config = dict(
    num_hidden_layers=16,
    hidden_size=128,
    n_experts=256,
    experts_per_token=8,
    d_expert=32,
    d_shared_expert=64,
    hidden_act='swiglu',
    moe_layers=[2, 3, 4, 5, 6, 7, 8, 9, 10, 11, 12, 13, 14, 15],
    router_score='softmax',
    normalize_top_k=False,
    routed_scale=5.66,
    balance_loss=0.00073,
    balance_bias=True,
    router_z_loss=0.001,
    shared_expert_gate=True,
    init_std_router=0.0224,
    lr_router=0.000921,
    vocab_size=14526,
    norm='rmsnorm',
    norm_eps=1e-06,
    tie_word_embeddings='early',
    optimizer='muon_variant',
    learning_rate=0.00288,
    beta1=0.95,
    batch_tokens=[16384, 32768],
    max_seq_len=256,
    train_tokens=240700000,
    max_steps=10116,
    dataset='wikipedia_en',
)
Below are experts of layer 3 (counted from 0) of a mixture-of-experts language model. Rows are named router (the router's row for the expert) and show model dimensions 0-127. Each number is 200 + 40 x the weight over its row's rms, rounded and kept within 0 to 999.
After each expert's rows: "comes after" lists some tokens at least twice as common just before its tokens as in all text. This comes from a sample of Wikipedia text that the model never trained on. Tokens count by the router's weight.

# expert 248
router,133,160,195,176,181,227,164,179,212,212,171,209,194,234,239,184,198,217,230,136,238,230,222,230,97,252,144,231,194,218,227,162,182,180,208,195,280,239,275,113,194,174,146,241,107,184,171,159,183,132,200,154,268,199,192,209,156,161,179,223,197,192,177,170,171,185,216,167,244,208,252,224,222,228,138,254,182,232,179,202,238,199,234,159,156,172,133,180,210,150,254,227,249,166,277,168,235,178,255,228,194,173,226,123,227,201,141,192,249,267,130,264,181,229,233,174,247,168,193,165,227,287,229,190,237,120,197,248
comes after: " the", " is", " The", " a", "The", " located"

# expert 152
router,120,169,203,157,174,221,117,190,251,241,143,182,179,223,265,156,228,235,235,145,243,254,307,278,204,264,153,173,200,194,260,148,191,154,251,189,235,231,256,189,197,199,201,248,146,212,178,141,189,157,191,182,225,245,206,237,149,221,179,235,177,185,193,114,222,194,166,187,206,217,201,272,202,197,219,205,176,201,187,236,233,255,221,196,169,191,194,105,253,176,196,268,255,155,229,149,231,188,216,281,159,138,265,142,238,212,184,155,251,238,165,244,216,238,202,190,206,164,133,143,254,198,202,185,235,221,164,235
comes after: "1", " the", ")", "8", " of", " Royal"

# expert 212
router,203,164,121,143,209,230,207,197,253,249,175,195,144,237,208,170,234,236,207,195,222,237,257,228,138,268,145,200,226,275,205,176,200,200,237,171,263,292,269,157,160,174,217,203,157,195,212,197,176,197,139,189,268,217,196,247,147,150,192,244,145,224,207,122,192,189,194,170,233,220,231,242,233,216,212,239,174,215,193,207,215,184,215,194,196,192,132,162,230,163,244,239,219,181,224,175,284,172,237,223,177,164,258,136,257,251,155,130,265,253,182,271,240,214,181,159,178,126,115,185,265,236,234,144,240,191,195,260
comes after: ",", ")", "s", "),", " Trinidad", " life"

# expert 222
router,128,167,180,169,147,210,180,171,190,261,183,211,199,238,273,214,275,247,272,155,256,231,239,239,196,206,188,182,181,190,248,174,152,180,199,212,229,225,216,179,173,150,196,182,188,226,138,140,222,179,174,189,211,274,186,254,169,148,193,225,187,215,206,95,205,152,199,175,217,196,252,253,196,256,241,242,183,197,153,234,251,203,198,180,134,200,178,121,268,128,222,258,226,182,222,158,216,158,237,241,189,143,248,205,265,233,152,122,235,241,159,244,274,225,191,168,269,136,149,193,214,268,231,191,261,179,188,251
comes after: " the", " a", " and", " his", " of", "'s"

# expert 24
router,167,199,182,214,173,248,167,256,200,252,169,168,184,212,244,226,230,260,260,211,235,244,175,238,194,233,179,150,235,228,218,186,158,210,243,171,182,246,219,168,147,208,211,209,166,228,153,135,186,171,166,217,247,215,186,247,172,162,174,287,179,279,277,153,198,125,185,127,204,232,258,240,213,260,197,251,156,171,186,209,238,229,218,163,181,179,167,132,220,201,262,206,196,153,233,199,224,143,247,239,188,194,293,150,245,262,159,177,278,204,194,228,264,254,227,231,245,171,200,178,240,197,229,197,277,177,109,288
comes after: " ", ".\n\n", " |\n\n", "==", " (", "\n\n"

# expert 241
router,146,201,177,139,192,209,195,217,210,224,160,196,189,252,286,140,228,248,254,196,232,245,203,245,167,220,107,172,204,209,214,178,167,162,233,129,242,236,210,194,168,198,192,249,175,208,132,171,199,157,187,187,251,212,248,274,183,135,192,273,199,225,198,162,184,191,138,150,244,237,232,266,251,271,180,242,181,209,190,223,252,261,258,201,211,141,179,180,192,165,188,236,253,190,230,139,240,174,249,217,214,183,203,178,276,282,207,189,250,242,155,218,256,229,205,161,276,177,187,164,262,281,211,156,206,131,128,223
comes after: " the", " his", " a", "'s", " this", " her"

# expert 130
router,131,150,210,174,191,227,188,132,277,259,129,227,143,230,261,132,220,234,235,164,294,215,229,219,204,254,139,214,219,214,215,142,194,199,201,172,198,248,264,170,187,190,188,213,217,215,219,188,162,151,190,206,210,250,227,212,181,188,215,266,135,210,165,164,219,167,190,177,267,193,250,216,240,244,230,245,162,218,223,218,221,252,235,181,143,206,136,149,277,184,250,213,236,172,262,170,209,197,223,219,202,188,261,139,232,199,164,161,244,287,166,251,258,250,233,216,251,190,141,136,222,219,257,132,248,130,175,225
comes after: "2", " a", "-", " the", " and", " member"

# expert 85
router,193,164,162,191,221,201,168,175,203,272,163,206,153,237,250,161,263,224,237,187,231,218,281,241,174,254,159,220,260,230,239,134,159,202,228,189,256,252,252,196,175,175,216,209,150,256,213,172,210,113,158,201,225,223,243,241,180,171,167,271,149,232,176,188,205,151,242,154,215,205,231,207,232,238,170,288,153,174,229,275,213,219,244,112,180,154,134,164,246,175,231,219,223,185,232,174,240,205,242,228,176,197,251,175,260,212,180,133,215,243,174,219,264,239,223,164,242,113,179,188,272,214,296,185,235,168,180,229
comes after: " |", ":", "-", ";", "|", "."

# expert 31
router,132,204,165,200,194,267,168,180,255,210,171,163,189,223,218,161,239,206,224,194,252,224,241,216,235,263,147,250,233,259,248,175,156,192,264,122,273,213,195,164,184,177,190,251,170,209,180,192,178,176,177,203,248,213,240,241,184,199,181,203,135,244,182,132,170,105,181,171,220,243,255,216,216,212,135,263,184,182,193,253,220,169,260,141,153,206,166,185,258,136,212,196,266,213,247,177,220,196,264,250,196,152,260,184,242,218,188,200,263,251,154,224,244,201,170,119,232,155,198,105,236,237,214,171,220,191,120,270
comes after: ",", " such", " well", "ed", " along", " known"

# expert 210
router,201,163,207,213,178,185,194,180,212,268,172,155,138,204,187,207,262,219,294,174,208,202,288,244,192,239,122,199,211,296,222,165,160,180,226,155,277,231,233,201,187,198,199,218,212,242,196,122,218,138,205,183,261,214,245,267,188,178,164,298,149,247,213,160,162,114,178,153,220,239,224,252,227,234,136,219,190,247,203,195,274,200,226,172,186,147,161,175,242,180,215,229,221,170,247,198,240,145,238,207,140,211,249,124,243,225,175,171,238,237,127,235,206,255,179,196,214,149,167,178,234,222,238,155,270,190,194,207
comes after: "0", "9", "1", "2", "8", "7"

# expert 219
router,165,142,200,181,119,249,164,151,266,251,115,170,129,259,222,141,244,197,227,154,223,244,206,230,154,243,178,192,178,249,293,169,171,198,241,141,216,237,270,197,181,182,183,214,163,256,152,134,171,174,152,196,220,219,252,221,162,163,144,272,223,195,213,157,156,184,183,169,210,178,210,169,236,228,144,234,159,203,166,247,232,192,235,168,192,170,142,143,232,136,242,243,209,219,232,147,248,202,216,271,166,174,233,178,216,276,142,189,207,252,199,235,248,225,265,186,238,185,191,155,204,236,246,152,221,144,178,245
comes after: " the", " and", " a", " to", " was", " an"

# expert 90
router,176,135,180,208,185,203,186,213,261,232,146,189,186,216,250,179,242,217,223,178,195,253,254,222,214,231,136,215,270,267,265,115,183,173,212,190,237,234,237,127,168,158,206,201,167,294,179,164,220,174,138,199,211,253,206,287,118,163,165,267,146,244,208,180,169,174,208,159,224,200,200,193,242,253,165,236,112,242,209,227,198,212,223,160,170,197,146,142,257,184,217,263,249,175,247,175,254,183,249,229,145,170,229,183,271,216,214,141,223,206,129,228,269,204,176,172,224,132,174,192,228,208,234,190,259,151,176,221
comes after: " |", ",", ":", "-", ".", " of"

# expert 101
router,168,182,169,153,140,219,224,168,232,243,143,193,190,238,215,146,241,247,270,159,255,260,234,212,175,255,168,205,262,241,200,161,195,115,222,172,198,228,246,195,101,198,204,248,161,207,144,147,218,186,223,194,190,227,244,269,170,177,185,237,107,261,210,187,176,165,221,113,210,194,241,206,223,256,200,204,218,238,210,204,269,245,239,202,187,186,165,166,266,144,193,249,244,172,227,194,232,158,228,260,180,143,225,170,233,209,168,112,245,270,168,231,246,225,250,210,249,192,185,120,229,202,260,158,238,171,165,238
comes after: ".", ",", " \"", ".\n\n", " that", "\"."

# expert 133
router,136,126,225,127,204,239,204,181,244,229,137,198,182,214,293,168,233,214,223,140,226,225,239,225,183,244,191,231,188,195,250,167,177,136,224,182,244,235,210,187,165,169,126,249,151,253,144,163,154,149,172,213,201,223,224,206,149,158,184,217,211,233,174,140,157,179,171,177,258,199,215,236,197,248,162,291,173,204,143,271,245,198,262,185,194,180,199,174,253,195,214,248,209,131,244,128,230,169,210,247,194,179,243,157,247,245,137,185,268,220,186,222,244,206,182,148,218,167,190,105,271,268,230,191,227,169,143,220
comes after: " the", " a", " The", "'s", " and", " this"

# expert 104
router,109,155,185,133,176,262,159,193,224,271,166,226,217,230,207,164,201,204,291,141,228,206,224,232,148,236,189,190,239,191,264,170,159,217,206,162,240,221,207,174,185,172,185,252,125,214,191,168,244,126,155,199,217,209,202,247,172,166,172,231,197,213,184,136,155,164,197,194,263,234,269,242,244,256,209,219,182,195,183,247,221,229,209,179,140,178,143,141,224,166,265,230,201,199,228,174,240,130,250,236,98,87,259,194,220,215,183,126,212,264,160,220,216,228,212,191,232,166,178,177,226,249,214,171,193,153,175,277
comes after: " the", " a", " and", " of", "'s", " his"

# expert 84
router,173,178,190,160,220,212,223,155,197,243,182,211,145,221,274,211,236,242,257,175,240,229,291,267,240,241,118,219,204,238,240,167,129,186,241,197,262,255,236,148,151,195,174,230,171,192,190,154,193,171,189,192,288,202,199,278,175,163,147,201,171,265,196,194,170,125,163,154,223,187,211,280,203,231,147,207,187,236,199,231,219,219,218,177,198,180,119,194,246,190,192,216,248,140,215,158,292,152,242,245,202,156,203,155,249,225,149,137,243,280,197,258,233,240,197,195,264,163,183,162,224,212,273,162,233,176,188,198
comes after: "2", "0", "1", "5", ".", "3"

# expert 180
router,183,100,136,178,200,214,183,170,230,259,119,197,150,211,269,216,247,194,294,129,214,226,287,283,203,256,122,196,192,243,224,190,141,168,232,172,220,199,217,193,184,214,222,224,209,226,158,141,203,174,191,167,207,222,209,271,168,165,195,201,205,241,186,175,157,179,174,198,253,241,209,238,222,223,203,277,185,185,182,215,247,179,225,159,179,176,185,193,290,173,259,238,249,150,232,176,251,169,267,217,137,167,227,185,215,213,205,149,307,209,185,228,262,253,215,183,231,116,183,185,265,207,221,173,229,185,134,223
comes after: " ", "–", "-", " (", "/", "_{"

# expert 128
router,176,136,178,210,185,250,170,188,214,241,155,225,172,214,241,184,244,253,222,194,267,249,295,273,201,225,171,190,221,234,231,112,163,179,232,182,214,246,214,176,139,210,174,193,199,264,206,155,171,184,202,224,197,230,207,252,182,158,177,261,161,256,227,154,156,166,215,145,224,231,211,262,243,208,175,287,134,218,222,239,230,203,276,183,201,190,143,186,278,138,208,240,246,179,245,167,254,218,211,234,158,206,223,166,219,235,142,161,293,216,150,217,244,244,219,208,233,146,192,159,278,228,227,142,247,171,140,258
comes after: " (", " \"", ".\n\n", "\n\n", "===", " =\n\n"

# expert 14
router,181,179,173,138,213,217,178,193,252,262,180,167,193,196,237,190,216,245,260,170,206,212,238,240,190,223,154,231,207,188,316,168,154,165,272,219,226,229,222,200,185,189,143,240,143,241,163,144,175,158,139,212,184,219,222,217,173,143,213,232,202,190,220,128,175,180,191,189,268,214,191,215,217,210,140,241,199,230,162,238,207,224,227,216,176,194,176,161,219,131,210,255,253,139,253,95,220,193,259,233,208,124,243,139,256,221,139,157,270,241,169,265,219,264,210,162,239,148,158,208,254,292,208,170,222,168,164,259
comes after: " the", " a", " The", " c", " railway", "The"

# expert 118
router,120,194,175,159,211,282,204,127,251,286,167,235,164,224,255,186,237,246,220,193,295,246,290,256,224,232,126,203,207,218,239,153,118,189,204,209,251,213,240,157,171,198,176,226,170,219,187,171,164,183,189,199,278,237,244,295,199,178,131,207,152,205,181,175,166,181,158,159,259,192,230,243,226,256,160,248,196,192,186,235,195,249,219,186,203,194,157,199,230,168,202,221,209,180,248,168,239,118,250,248,216,192,209,180,252,245,171,150,249,228,230,233,217,221,213,192,240,197,170,168,256,228,288,125,228,167,190,190
comes after: "2", "1", " ", "–", "+", " ±"

# expert 245
router,171,182,171,201,201,208,205,173,195,225,174,175,196,224,229,179,242,238,249,138,267,211,221,191,157,246,169,192,255,213,233,167,194,213,239,171,240,216,293,138,184,193,214,207,223,230,207,112,198,215,184,137,236,243,239,241,144,130,159,199,146,250,236,160,133,192,179,108,281,264,217,180,230,201,182,221,159,268,203,230,220,217,225,210,199,172,166,188,216,140,205,199,320,194,239,151,259,160,265,247,181,195,209,173,252,219,149,166,244,253,191,230,262,212,161,216,214,149,177,201,247,266,305,172,225,193,196,270
comes after: "2", "9", "1", "0", " Born", " born"

# expert 232
router,198,179,166,189,173,244,152,161,202,253,172,237,157,237,229,212,244,226,199,198,267,233,305,271,198,289,134,192,225,249,235,147,137,190,250,157,184,242,232,160,168,201,163,212,193,254,193,119,150,176,216,232,223,245,210,262,176,168,190,257,188,221,228,165,193,134,231,159,240,205,238,244,228,239,207,282,117,205,214,230,229,184,257,171,191,166,168,194,243,169,224,200,219,190,230,141,236,195,228,224,164,198,230,167,225,214,166,129,277,240,177,229,200,258,228,178,229,161,191,175,313,246,239,149,230,188,153,257
comes after: " (", " \"", ".\n\n", "\n\n", "===", " =\n\n"